Below are experts of layer 6 (counted from 0) of a mixture-of-experts language model. Rows are named router (the router's row for the expert), up (a neuron's input weights, with its number) and show model dimensions 0-255. Each number is 128 + 24 x the weight over its row's rms, rounded and kept within 0 to 255. Numbers have three digits each.
After each expert's rows: "gets" lists some tokens that make up at least twice as much of what it gets as of all text. This comes from a sample of Wikipedia text that the model never trained on. Tokens count by the router's weight.

# expert 27
router:117110112146125111087119151144112108173124155151149143093126086161075145092184128155132097130174096064142142130101149095130137105137146120163143122141127151154143150144123142146131143117124152125118114144159112140136131141119135139193041128158115146134150135143135132148126109118120126138134107121146137135121097137133152123106177123106143085104134178182143154106112166154169156127146099079110121132144143116094167104122120161141132132118095150117143147114144147168129093123124107103099140151150127079126076097119130105151146124101116157167116103142103093142120129103084131148150149122110122074123128126128116154120105144164127154183148134135130086131111115095129127088090153130119095134142095150152100102151141151116099118126137134159189119094120165147106108100151103
up0:100118098128129077089095117135124115096133072143100107118147124132120123111124162114135137124092113137109091127148145141101168097109181152119131110123111170154128118132174176113133125149122145120138099146114158145116111171118154092134142157162167138104124110139135125101152157121155169159154102135118145104161127125129123108107150127129139130130145090135137118132079176106112114142117163121127136200124115148123159153120121147161120097130144112118172104142154103094114133116142148066102112095120137173149117185148101178085138125134117109103143121116100143149101139163111170125142128146084127108133139137157146089143139104104165100118157082125135084116137136110153129161098121138144135106147136137166179111135166183094113109137124134159132151091087123129114128108138064
up1:139136104124128143135176144080158107158154154129144142141113152132158111122116076115141158148160146143115167118135152117102085133124130221137138161141146159114107116118153152094126141136132112128145140140095130145137130137136137124145157112097162132123145126185080112109134152137109145156125097156085139129131156105084122114163123124141097097118136163104146136137116128144114105116109135109135110127092103122133153116157143132151110177138114116099168085164111149114142157109088163135078108133128118100102125134094112084121108128083150111132129107108110119155147110157153158100101094117095122121117112127134106071173125157145124154133123114142181110137130106120145119099154092112087116142091104172112150161124103121111111157138137118124157175055161112095144135093174099
up2:120103098134105155172151106127110165148138155113077147112113112139157138167101124157151091123151153138098117124153133116102087110184146088132134143119128143141147118154113111135052111163127139154094161156107147126090149117079128099102110128155137144114122141115166097121108136128104168133114146183107122140106120101140138130125124139172137138156168165118133135125151102109128111164154126121121102143103144105117161100139169145123142149113144095111133093120147084127149104147159079138151145115121154118117118131147080135134119158124131102101089159168159148110087073127115117157157125119108117123136103126125114171092120122152107128135118174146105142147102182145097136131126140089078140154108109070122092121139150078153116131126131132182118097119075112140144111153136152
gets: " in", " on", " at", " during", " of", " known"

# expert 23
router:137128126122112086118089129097127079122121118138136200111153195168072136133126144152163150085136155110100135109128158124106118121128149136155127104155136135174125112128144122107134121126148119137160124117138096079129121145108168133168127132127131156124148132136156095110116154159108140121153177146089124131124143099097124139145143154125135122115110114162124107180124122086116168125184124153124104099169144110108123079106113131165162123135080114126163119121098156175138106143078155112123150099106121098126095115107122138085088121098114110101095145119100124152146145118124094121150100144134111087118114105131115079123128093162154129094154155126115116140144100146157152152142151104141154110125135120096145103157148158161128184138163175155125079098112139116134103135157098
up0:103148101140086116134113083152134138161154158117143142180149125169102109120107124121118156162151135150156164095117130084079096099144138136125105183123107103135120144139142121120118096114159109104141154144144108124121138124157156130126120105159121136100134092159168107106107113140142120123080135164135128169098100115099084128115143135140138071142099128153097093145151070101117147124115159126123178122113140161165113118132108138165113187096135158103150173136146151129129110129123142074138111173142159079136128145147151120105155128112084123075104112096088171127107117141139123134099103147132141131119106093196145144132130108130176122087123149112086148134147112161150109147134088164113141136113123128138170144085118106142110142111128128132131166140147133104132148138137161
up1:123111127108164149155092117123140138169187139150100149126141148132098115138129118140109139129085149104112155133128153155137201135110138142114104164105106140104162133125119114129133115156182164157096162107134137143117127160127138134099108119156140035081145140134115162129091135117136093122093133131079156157109115098146133164118171155103087102131106085167123170128100091108143120157149115106115092102160072109142162123138112164116159122099123170099128114146121114137084120133107108108156107109123158142172143149121115112129148128142104120154140175142103128126126133122094115090149101144170138127129118137145099118142142161138143122113084145116111129134136111131136120139101115079123143149092129105116161125136123136106131130097098154148163126098109177155077163117165152
up2:109112125109138137127133110085128134141111096149088109134145155109076152120105125116129140164103114167130118116112096131134158185172144128126136113148128149164130156099092095150159125118119149135116093160164122148153185124137154132106182108114130144123111152177170075125120137109148113130185126096151115128146112115140108125126110091130138119132110143086097111149166102104117122108105161106117124086124122136100171148100133095132137131121120167119160115098142136125128131130127161116125094115138171112174154124126137172143104133070125118137162140090120085136103121088113105104110124116133144171091115137116126126096126137159151098089123112161087135089137147163148125152119128125180146124114113114126120133127171146133145087118135122169176126116176153146084141129048150
gets: " was", " is", " a", " the", " an", " are"

# expert 42
router:139141133149109131121114119124123113129121117161126138124096100165117151133180132154114108112169113180143112158139137112144098129105086164114112155173112130138112115099115088155158128121145093152141113085116115168107097138139102122133077113117150118164110113167161121112096136126142116138129104194095104156139141093073171129166150125090123114178115158153132133130148152150164157112146100165136140134145131111198112136121109143129103129114107083123142152119115126115125084145153151144121145160158122156147115154102134076149116123064138149147130116136114105162170124107107141168122177134145121140146141094112100128147146147127152154153131101130113134148129131132107132126116117083119172085167098092112107135112138143116097117133099126104144126148156043104124140093138148
up0:082117118149110119154074113149139166116143146138125144119117097128127136130100123131116146140157164145112149153145155119112115113132202175143097129111110079112135081148137124162100127084129139140114146146095113108116140134133148142095149128116110168117136121165125107167109140154093116102135109137115124146102132175132087120093167170118099141146140157103127110118129162087117111146105178102116195166155156136194160108130107115152105147113138182123125167117123134100122159131116134098133140115131148117122103127133130093089112110139119165094065133113117127123122114159142144087139142119164107137125122154175127083144093096152166151141119155112123101154090129122102128100131133106151172156137102133120163124097115076139080154154135081132103124145148134145115135156142126
up1:114119114144114136161134136104102135137152123144129141107091135129109122114198115132169110109125149145171124082102115115159160101094133160160104140160125105101139159062128129109109118128202170125150112169147162111112155083096109110096134119155132111099173092090108145144149129160141148103149165097129143118093143133076098107142110142136121129170161129117119110124133149168122120076093142126138143156098144135130095123119132136129095137116114143129159150150100148110135133123138148107161103118111112130132132137148096133125145160095142141116203080142169183112132131119124101146107079140143129121164139115121157101120092149112129122096103139127177135151158112137128139093151144117151154086172123149120125095144110159106081142109130129115154129109144103128086165100116113
up2:134106151100140118102154128103141105151145199115109108151126150129143175129150153100107151135143073087098124113113153120143122136127119117105131142099174126132137158105169128143118202153102082109158156132171148140106138117084099105093148135142099100133135132193119126123172116146127105178146130156132137117177113127113125170148091102142117176108120147112124109146123151136159130115142135126154134114122113135115126137088169139139158161110082133128137095141127104114119099124076125111124083111157143124141116149139103143117106106113127111186135146108151122097142070135170138151122105091129153124143118114159120148073141111155144165171129118114155147107137123134081098135178130153126100121123114116092119092108120123160133124149131106098141127097114116101176129079120112
gets: ",", " |", " (", "\n", " –", ";"

# expert 24
router:172134146167109141130119116133076101069155120118161122082166115121135148143095097143148112159140133171116116112111122099112121111129128134105124138133124150139095111144112133102114141099094156094108111118122130145109115125119119193143117145157159083116145121078121124115111153141119114086161075107123095166134128130107087153152126131132163111129135138076099166139163146168132120125102143160133125161110161143150134081166136181130094121094129119056141126133124145103127121163132152126095145115125123126119161118151150079100194114110110113145109099145116135174135134092112143126120119120092119135163126170156128091175168142145098128144115122144144139151162173107152121153158114122126127134146141117115146110172185130132119146101096150115108121167164131159113134100106140
up1:118092113089151129097143136120135172147122118120139159102150110155095120122114157137087140160155102114061088112122160103095130155114136122113098113114112152105116094152094107114154165135168148065117143138102140173130126128143167124092095119159112122130158178123148111094121126097142114153118148163131115175133109112091127141139140135092157118103123111133125174123129106130135081138120157119118137145093135112136126122136116146124079114125141159099131159130142113127126153140178077120109150134123123108128127135142141112127169142168144136120140153169116151087131172167139128119138097122122142150168146140182116159152073130138198115127142150118157104158100116128135113115134128097141079159171108169134063117143085103119135140123122119114096101128146116144094142158156165
up2:156105124128122130128106134121136134118144160128114131135180113101083115127098094146122159132099166091069131123137159128140117107076159156128143120145073155179120116138120099166100191108118127101148145127126133131130149114121139127098138128150156113156136116169156135136111140074136136079133159157187122152151104132110140112137131118119155109135137152103148134069135108110107131108127125127102138124102123155142143133145132137154105115075146120123160077135163135118132082090073118138094149118132153144111143155108164125114141149121140138157151140153068101122096166114155149113104146155152134123163082116165122093152108105158139107184145109156114112160103155138150140130125133102130131089090081165149107133141107137093108111109140112127154176142108103158086116115095141
up3:162116125094130098153103085159139139124147130134101094166099122109104123157165112129121137112105113089136140157138173115098150116125162115130141150163131146135124111190169118165120108154076144140185153131161119139131130123117144109110118121154116105087123108126110184161117108111089157119162122108128140134113106151126163133122151154152079151150134129154169135157095121143081127132119113094144121129140119126096167106133121119134129168087124122122117155147129123121138128107121113142108135129108135168126172111141138096139117129154118155092141100119111139144155129113105076114123124108091137135115184136078141110126097148105179133145130058125110138105162129112142152126109174168134124113147129064123127154145137151130160058075124152114112182102142130120144092098154158
gets: ",", "\"", ")", "),", "\",", " ("

# expert 61
router:143098121152117054158104106099160132088161161143125138119143132097123164171136150137143139133127122180096144132113089104117133114177151129087143150134094093136085138121122095115091116068128156126157135136132185097136163128145127133132172120125122086152119126132127116152118147137135088150131083093146135163124117091114117123127129163141114125123090104137065140116116156156118145151141162086147153120137131109108097126146134096166125152088122150136114122168115106143120149098110121158098172140117118111146149097133130111116102156156111140135179108091096106150161127141120146099164118151101132152126148097151122108123145167138121178109148105120128092119106154138080113167086134147161122152095166157133157117141153104129116127142135093141153110085148156161102091143122110
up0:162072140153133080097157136136107208109147167112097106131154099126122148127156152150113145166137113112081136140110156126113105121137124143112094141120113147119113131141154140160108107141120177142127165151111158119138151154105162145139139084171172107134108115148169116160125155100096137131120126139148110116123090123138136110142105112159148085128151129147133102122126158113115095103072115128146148147129118119156123091100140132094099163089098159118106139124143137097124087111124153142131128126119160104166136113147149121078129130134121147109116147093127117132137132121102160119127143103179119146155137068146111118180094133132102077168174162110135109151120139130141131155148128081112113139118136127111160169104141096092126138063130128136116111121177135133130081169087159
up1:120136158100107153092162131114118145101139134084108130109099118108125113147115219137129115116107093115110125111130133105147169148112151089136162116130129136135119084125135145119116140160118126109061093117110120169136113118132153131099141119112132120121099121126135146168127116154094102145102121112134124105120181094107150137103171145184148107120140101124170130132053136120135164144118135187193186106145115135153137178136125087137098112166100119103128138117114104164112163137173157161111105112121160106110089100115138143169150131119113168121123128127121145124118101130107130144167106144101128114111122105151135087167154116118127133125099123150118164153114109128157144139134104117098149122142169090161095105083125132122140134145092085121146123110169140126129087124143098
up2:145123134138152132072117096115162155168124132135143103163142128109105113089117073153109117133096136107141126120145152104151133082119150126075151132130090118118144149105167119119101120151118138149125135107099169157149134143127112125093164160096156135095101159121143093060140112128136120124121099114181131143148125097150123154132136115116065125139117135126132167102162134135157129055131123114118103151082128150133150166128203126162136165120150133117142163127133119167125135150176120087136125149142139130162146113129142159101135103141135138153176112122095109130104127127110157119097137133084128154153145108111170103078120161119149120123182157146126133136131125086113142111132137071065120112125150110139131169126158123094115097102115106141112145126149125169148097113138130
gets: "ic", "ian", "ical", " American", "an", "ative"

# expert 10
router:134139151153125139141122164143115086114122132103088114101134092099115149129113154116143115142148155176127120173131163124187128102133133126099119134114111109093089127188117118106106135176111130104151130060156133121170109106081134126131137142130137143127110157135158116125135170125120146162125090141107136132129145115115139087112178120126076107122176131137135152135113150112171144115118113136113122111145166116098138100145091172129086107151128159106130139097118133118126152109135132143123163122173178137101118107114146098110106167132100138109113182153066138170122154131125105088140122107118184168122134171129133118149148099079146159147123151144090147117155125102125085150114110130091164144154120100117150097120152149131129120160083110105103088132123126114127163107120173
up1:089072146121121105132154102135154144130130170119128145122134144136112125133154090156132090129156111122112139093110101134118148114140155139163099129107083109103093153122096132176136114109090128157097129149162145191137090146117112122126099142133168099127108078149153101089110127140144166117129127138166152136155125126104192116127126139122131165127111130155134163129125156140131130129107104069152109172114090114104167106127125143135157112138119149139101132162148093098136082097108111143119132130143180135156128153137092137098115093084125097131136090145130114074156150115109136125113138101128161144107143144102120158147098143130109119102127113156114125086141146165075105089126152137061177114174135110124152141117122165129162109177163160125144129116104110110129151136138100
up2:130099097122179154183113121131155125148126099147097114114151123106127122125108108151154119143093075134083150092135096134145102117102111142100108165161106092150086160113130156133131152173116111115168156081163121131142110123096142149136090172120159093114168158114148144116117106127117118135088128132146141143109135139157093139133164137133155132127142107140165108123101143124074157111087114119102115105121151109115118096124117162158112122148112121111171093172150124109155117095124131114132093100158102160112157129129162166169188165111106101113133126088107157099134188121079134163109128154108152135133118164110143164116159112129111132165122123115138138144154125098102104168143106136141119138157104173109141117112162131090090118143135145169104126122134127169122109092142141
up3:123103128147122148140105154132141138150120123107164107174118138083097139143155100092135114146085083155066123142133145130156131128131135152138136155123124153108130092136123143135115108122093109137135094157148101114151107158104118129163119094100098157163088120139149114121159097107106123125124146152127160109133133131152095116114144124096145159121106052163129138130123140120118104147152156140187116095127070147141096127101125158137126121150112103110130124132167102106126132131134127102104103171084080112151095153114104132132125141128151096090118140153140167147130123116162174146137129141099086121140134131132124165140057107117090133142145179162109127109145169119136143130131156158105165111095137159114135134079140118109144110122144154045128118141121141112179115191114138
gets: ",", ";", ");", " and", "),", ";\n"

# expert 66
router:129133150153108143135146103126107139108129139111123171155133154076101151116127097144101130085133092129120161142136159160139113101167121160168181132127150109130125131129075119128112114139148155150161114093081108097115110098103138101159154121128117089122170137143125131163105105109120151077139083145083102138164160165166104108108109117111150142178155137105147120159132165121141142132158071129133160139114167117088151098151117134127141155167123191121154128154176121138127063092147161092092148141145088122133143159119127144117111133165103167123116145104102120150101128124106089129136110109154103141154139112139132108115160132100125139146126133107175127131133107150144117092124118158085120114100139088130123162155120149107120123118117121151088128099108176101138092100130119
up0:121108095106158107123179121107116107151101135143129110140079121109126106156123131112111116130101160145137099158133170143115104142145127100112125127135110142130121105164115109184111098104130121085104150112108120145186116105100132107133124120148163137126143084201133117129101126122167087159150131156133089173101130138141092165161138095106145078138118103154106121118134151135176110056128128149109149097116168106131145124129116153102127114156123152141113121112138134126155094074150131130160169144081140104105141183116108128133146130105137140119161182107125097146103149151155149151094137083108100106132136183126115137154174126143123109146118116100164124122156108163108113151116168123117138150108131141114158112113107158169169108117146130151125090150122125102126082122155107
up1:137099104127094066183109092113094119122140105137118126140145130111118145131126121121114148177129137150145167141125132133089154117117187121154089128096131111119118162117140125118121130127173139157094130109133153105126139124140109175140158144135120096099108138095118142119153131084147119138142136093135144146105128131110112078124135173125151125106142122092113137158117113134167130122079133136115136128112094128094086100147098148124119093142140125131188121132125082090135126136188136157145152152120129134170178119104080126103122131127127110140148132062117137129169135117124161133121102115111107129184166083104176118102126108115105140194126078155118119092142143095122169165157167161122140115166120120111123106127162122108138138140152106135099187139135152113122168102109150
up2:098168086154136121117146163103107173130128144081156136127140102133115144129145136128102128134120124107152172128143102160122124142107116163151109135124092117133119121096161130129147120197114122125172118128128113143099130157093160143155107107143146148083134084143108119118071150118137131151153128095140155131133128141123122129107167131112147122101138147161148144116112140101109131109182107168091148093133092072107130169117132107139105110130109116171135135138119132161138096109133097145103118065125149099119166156107094105078101138149089093119099160115110137120141092159113133164108144133118113154109115118161154138139108124121189183127155160109129129177102125156170102144163125144154158092123137136143163156112114174109118113147068120129124139095132101173118118104165133
gets: " was", " l", " V", " is", " were", " are"

# expert 44
router:079128119160138117127100136110093130166160163111145177197130127122081107129158125152109107151122110093130135121102080123110141154177167122122055144136103113149123133148128132174114144112149164141130120163130144131134151122108125117109151125124127092106131131133069150099169148086093119111147125130126068109124137122149130127161129153123156156128110140094166125129124140148095120121146094107140121142131140139125110139138135124149103105154122153118150134168144112153124079129098102158142175111121131094119120105130106126140158083105104130141151187128162135121110152134119144070093161140075188120124120119144124149189124102088157115116121122134138098147108135106071138139126124083161157106117161086152168152171131114122105110105119135126140136158146116135132107098131124
up0:127121128088090114150155107109143143084153145116145121132136183162118115186111125132118168154149182158147104118093148129128146097105124085118142150153115133137124114134105138121126157092166099150121143136133094155157114139123116175166118106079144089141158085100135155154136118095108138115084157137135111087109180089157120166128158097108129105165133177118129136097116125150145153133122106140115111164130103139084156132121148139111149131140156115074144104156101112088165103117121144122144092144107170160102126166114130105109099123113114134105098136136074162144165141144122152157092137153124118129156116150146151113168131113118115084149146098158168116115144139119105147159107132154144130104108073129154114115114098162107122118137128106067147138112096112161122155123122132
up1:110100156088180095133126153131099143168165055122129096150146087133124198108110152144188104155106133115137069107152124128120149090084095151117134108150114119148117133125121088157073142109120124119143120127123117132134104106101106118118129110107105112157140106164154123123113126141155122096154091160125124162153114128135114151124084144126134085096092133134121142130102115166110149130129138104144120134139126170160136104117137133156115124106145186146140112093154112138138154098101166153127109135193142111125128136106157126182141116099109133146148092126143161147090151151123146111101082137138128115133144180125133120114106119121169121142127119106168136153158164152134138118148154096134136138102110156097140124155185125101121112092137083148127145088128154090173116127145132
up2:159091122148130116144120162101075128151139145131121135137124121170108135110146124108108105104115135116132140167138109087152136130129144151127118130181078120131139143098125120149139182111119137112136105113132160114088137143111146111112129109137146131105155129112140107132114197133116147164144137163172127138152115098125153156144091135097118106126136134126166136124083148125082127145124096142111125136127172149146101121180084106131085120119093105107146080130098151139100186122147128139134098132116105150091153132153155140099111148149108084122119122137107092087132135149114170177089125145118115116127206130175136128112123098142184151134133105135129132122140112125124103146096129114073130157111099140074151099185129121109141111158165109094083094097144102121131165140162133
gets: "r", " d", " t", " r", " st", "ul"

# expert 67
router:128159135128124140141108153127156112116163081130125103118118125117131100104095146149130156103161127144107126101126123106164076145129114122141129094139120126150100106110149147122154111072120108123105159108154139036133121135134112159137143106089123151130145166131101154137136131112166159075132113098135123131128110121153146155159149081157131158119096089086088105101158071096118146079107159100168143124150118118115153126141118156126093109139135125101165096151107140146112110121150096113119119114123088146128161126157136128136185128150144122149129089169106141116150099155113116093120144138142121105146155121146192126108152137133123133137103126153124159117154140102132090142129128109089159184129088112136168165146148081152142174087139124143099133144178141141085106141125122
up0:102113080130129124106119157152123128113165121135101090124126111088124109099150127104107133140125168125139116133159126135079132108094116077114138145109122154178101117124129104111156151120119134164136134113141127113110127154160075153112146141184138103143106080127081162129114127141117144144144182131119115113161130130068139114113125163119165112146127174120111122113141149138146134110146110162117095125101130136140126091145166153126153131118152117151137109157134118082113130115162127119167096111135139138128156166121114112092107110145116093112146131131132099134120097079125146121100133096097131124142086139101137112164152158138108223168148153141128147100112164159085120121128122179147124104100126128176156093138124196138136149153190101099133136109087133156102118150133133
up1:102113104126112151140164102091087136127104122110169092092150134089099154152138150134136151172133154115107127102104137106135134132138133137113128148077144171192109158115150119126140109119145153154125131139128142116110112145108125154127149096128172104110152128123111066170146114117156148092090142088167117148146095120141091116175112112178119131179153154146122141166132127151123127136078154131121138163123110145113110136118157123119140140095158123156123118136160101127177115141183094115101119121093118121128109125125155124095172161111110119138118083081127109161130105079161167117109157126156100145120113122090146159101156091120092110112126100124128141106131117124180152105095133110102159127123119129129163143118143110152117125109116121143123149110140157164136126157041116
up2:126177107145132103150096103179116133114148099115127119109142107109144117125160121137151136132121180104126118116137161094146138083153126127105109165149126076180141167108105094139133132099136107183161118121121124135142106141127115163127110110114153163121118168112138142164149161093141119149164118125118100142133111109096155125087095109169128150116102149159158129129103135092074087108148114146145126118156094164107094126107125104123142115122141093128083141116143119153172136132166128080116121124140127174131103150106185085158095176119104114117106106089136141142132132174136138119160119123134139144142157098094145098191168133127131110128135104114127120099160117156121123070097128139133179130123113131108127113133125172086121118109154084134151160144101133142103115094113164
gets: "0", "00", "09", "07", "06", "04"

# expert 25
router:122123094097125097156150145065146148143135111104112124172136086133145133130122114081108149104115127144091129142158109146126093121130124101143116107145091130124152136155126110143118120126061132144151148133099157122126131156105167188163119104124129160140100139214113123128168126117107129117119128121071121114130102131119134122125138171108143134087149104128160155135116139164156149091162148118056136142104149086106130101085140070157168134131149145133183178094098133136098105128125123147110106113120153112110116126121162139156118110123126134134104153140134157110110134170109160170150135128094106132138103132071162180119104115093153146156139149123160145116130161151123106132134133140133118143124142144100106110091138156137131126146155150138139130114112105101154151191092108
up0:079107105076154130134118127125144116120169107193115150115147171135153093131131113170095097111134165138064123131131135121087153112139118092140140135112120151145119158132104150117125156135136172112094154114168135118122120128169096112124130085110088157143125155141107129152136116156160106110119117140118109123138090153114114108141155133078133149120148114142138143134132124140124162172147112114158142133140147112150136091126090117106113158080108147158186124160159096130153104110075137129130123076156132141124157083125143051133141129105118111150131145135149156140108131147135101155084155100125102137146132090159136138152154145121088170174149119153129139131128137118151133129172136120100131090128126086160068135139147145117105105067115136134094168133137135135108093111149125
up1:149148133121143129161124107172122095143123146172121161135119132094145123110136086141142166124145153117135134090140155141091130115123112051126116091090095157105106094136175131153142110140106133135072113125156064108140139102130121163103176149142093166142127154126125097172160158139110119117079123115125168122123103111155111088124144120130131079101080118124124143102109127090126101138119135123070122128117129185158153106183159120163162141135120140128110151123126110153097142099115092121106143100110131128145081125126127134115136111114096112140157157141131129112172131132163161123150154157153150135156137095136162123111123140150115137117154144139069134105117140095145134157124130088113124154149158143136072135106175130143087097139112091121143114164126121166116105113138160
up2:118169108082135161144133094109137158109150125132139119093142156111156149123098105154176140106143104104171088147138102140142151122113118153144107143137086149084073111124130095136127180133112114120141118113146155151134110147188133160085146097121139109148103089115076118180139134148114136146097138110137149067126152085137084131141139133105119145111095143152168147098098096134123131161128182099134201135141159162163139144110131124142103108140130149121139120095100149142116105096132163139132111141144132143094117116136132110160135109107101137099135113120110165158140147103138115123123119124161130126109121100096142164085097169065120100125142133146125166136148139148116152136189118116158094122111161134102101101150116168136111166158100114131140147121138143131102105107122159
gets: "0", "1", "2", "3", "4", "6"

# expert 36
router:105179100078114096136119096126148157139088120091128082185141099128124158126141112114136154137081126122113137129135113110167136137069130130083105128131113162125139120122114173139172135098124157163090072138146130111132139119140111145108101151110121095148127156106144172154120142127110138125102107134150154153141131138107117142108132112139096155100142111179149131133144117117096140174153117108141151120094154149110123140123124087151157135135122121106079135124151099173149171110112123141160064111112126137138146172079128098118130123178095137110097102113107139143105151117135121071148149185149130157140153147136164197123150132137130128116126127106172149128156178123157149106104119143112079130103089158102126141105098145134110081137119131147124114116115137155164133116123113
up0:132103118086160111101121091116127120099145114132107087148132095096130172142096075084105125174097123106142122117124137146139080117120125126122144168132144141119081127143107120107120111151138121166126153124121134143144149132115122146176120148125156129139149160149093144113094117128097116137104144144133082117142145126107095132147100208114149121155078158088152112171115103136116137146128094062140130116159113185157155100125176124172104156110129133159115117141153138103123103140111107113120127128131058140116128139130120126155138134141121134113149127136120113112142149134124143149115096126085166140117135126135143108168098148116090131129177094122102096115122127165126131163086157133144118102176146127111117117184180182124156150123116154148106177121111136124101162110173112
up1:114140141120131120120128150157144134127128183097097104128104075099137123166162148094130157116083162131140132135105086091142109084167165121173123152155162143097097074119098119132158151146134125140138136135130143129114121115107112090110112151125115131130170133138129113148146087138145098128128106126153142143127119129149137101130140121145122099119103093142065109090112129132146128146115133107117126119159138149163176156149128161149172172127115129133141118142115112156138092101127123125140138116183099142131134120097101107137103079121089162115120174185133163084064167098095166119103124132138103153094083173106095149143118170095164154102141112090132159156120148125146118141131115139091149166124131121119138118106130155104115163099168132107152128171120136181124124116123135
up2:136144167112136094099132173168108073155109163110083117122148139136138142105113103146123119156093104151122118070097080140114137121127118115104152087131141117108094115120120170128140093165119122129148099150145123097098160086132129095121151098081161099099160167128129078159103163167150143161093125140122164086104137140171130128124120157114119155150128107137140176103091112115109131152120111142169120140136152149163147144147083094118113146167123135152171125130108110162146167115114121125154108108076123124111124151128150172162144119119136120140097148154118114115152122093088136129121149176111126151115112147099134097119125151195120139104157104152076170092124149141137156107104128108145126122175121088097103136125146140145137086117101144108111111140131133106135121135136131
gets: " In", "In", " after", " in", "on", " On"

# expert 86
router:108147115073118146077124122159121146143114136125110158119070118120159128108135133174101136096127100115110126116144154134165089088173184101137103149112115129131110124109092120133121097126147143121143117148163105117162153099153142105156128162109145112147129127160118146107111098163071107085145158114083162129113079152109089167159100133184139140158150116116152114126074129124146116134106188130139123128148124143149135139130143117118133139130148153083094139132170111116130175143090130097121134115127110149165149132127140118105160123176117141163123148154139143109126094116099133128119121114143128164126115175181134130158108099122123139149068128171109174119170147146092081130109126059143106113112086136110126135114135121128147114106096150133134121129125139131151121128085154
up0:129167127112115114108175086104124158109163108144106127114154144135145102129136157119094101130121144092176098104154151130142148139098114145121107098124107152150084171073144128118113160125143130162099128122156127155124123119139110144102123178157127128137114105141095103135118142124103176145124092160168084102169105161147139155111127175148154129107101129137147126076134090113078100126096129113096117131129184115101152107128155134122090132089151140128170091131160127162126115076101114099112140082104119121133166088100131142099119152088132138137110140147107119213127145136103122146097111134136154096099130172165149130157103135137098138126172109138152125113123120168143141144159102135139107119147131108155143147112088141154135117115114148105084155096151130160155135116140135
up1:140157112128129132117153117101130135125146133130144123199109120073088124154145135151106139125106150114139154121122135151140137133099095108175112076065130106105140162128160154128084105153094103136133089136153138165149099158135123158150114145108110098152145133159111128133117127114157106113098111195128147101120108135135120159122096129128149138086140156172116114125140143101133133130099098121127151088096114177138097089143123158149099096130096160111129154132129095124134160116164098138163105117139074154165148139157121152080170134154108138122129110117149125139177111125120087119113111128136131176125146146106116145115138159134136092125102101119136121120156142148173125116112148106120158157115161101145113144127062085113099138083133146132122163090094159137108112167079152
up2:128113082109135122154152102118089164131157156143146118129123086121128128081104082175117169135110145105149116127133161175156135103162163155138120121116117149107146138136161108138115110106140164128149112160108149137131146120115147117137138109110140108109149124146102167161098094153095126106137130145115108173159074089146121142160101159181121114106137190123105143107159129099094138143126157107148108124140114115083170139144143130118093124101119141097111132136190117111105119134159182117151140108114125123145156118155125098083121137169116109105132129081123120167115137126109142104065105108106129110147135123137146121096122099138138110119120101165118111147117095162149116130141158124169156114133148122146097184159079119158126117107108123144147169171132148101116110114070081
gets: "1", "2", "3", "10", "4", "12"

# expert 6
router:126145156189106176119148147112135109096134114147151135169136069126135153086098150172132122136101165100117091116102106106101130122148103115171130129124139126143146087106154129138104138173097123085165097180105155152164151138128130148090140130124151129111163140139185149115114115128141125117109104096146140092137080144133102153131104160116115119133127138117139155123070110139107128114099155185127133152130157115142128119146086083126103089122151097129130144167107100179075119103114092149133122128150124133118148106160101091101123092138144151126141135116079134145138089142140106143150114166162110130124156156104098121134147111121118100094167127155136148131108163133107131118174156126094147115154122132091118114126094145136144114122126117177172173111114126078130128161123135
up0:125135119102118100112196087128119130154122125142105107154114152129118124132075122152148174142115136135167113057141176142125134178096122105159146152094067166107128136110128160136101128125123145112132134110121175124140131111094126141120093115146141077133127132129123101162112136131156132145122144115130104143131149147108170129123149111089147132135109143110119142131130091149119157110093117098168081142141136102152125156130117141126123149148166139116111143168116143166176104153134145144129121105111095110122116153109145111140150117129112162118163127190121110132122142111086160155139162116115166142170150162117106096096108140169097112149142136130150110180145121058122132127125080127075144142096136062095142097106081139134107103118152134096109125134106138139140087116097142
up1:164127103100163117156153137118158137128090140112131106136126084144132112117130140122109136129119150106155142135177098187148107116121118093131131130101146071125155133132111119093127110142139149096082130138100124132130152107131125144091163128128129173158132127154181131069109153116118161159103081112105132107124104128129138110160160136151103118112123163109136149156116114129117163124118161143145167146146070139157143086085138118147106165125187123110165097141129132127144115138145137128144130096093097163116168149143114107111102084120105152130090139126115148122127125098133083144154159111115122137128150119124137146121120166142124099122128156110142136141157088126103149138130106189081093207131120113173164122111112104101094141078128124075161138150122147140096121126127179
up2:136104112107129203083152144096166109126099121139113155162128100136120134108139117095109134133131116075133111119140133128122145092134119122122148128130129143146135119141166140074086145158196128150148090105148117179161138121097139116139168108151087139131160148156100142113112126129069119121112153140114161124103119099138153131144144128134132133133067122142085136162112120104131150170131145161094131157124144144146136098139156138160109129108107163140095120142120097134143100130140123142118112128120098125144130143120142114134081098164104102140098098124122142168148130130100117133127090128116110146148107138128132152132121104142037142197161176121135113129131142114150133130115073115116119150119158149144104099099161153108117139115177114172170098099087104093153109165125149
gets: "l", "all", "ial", "ical", "ual", "ound"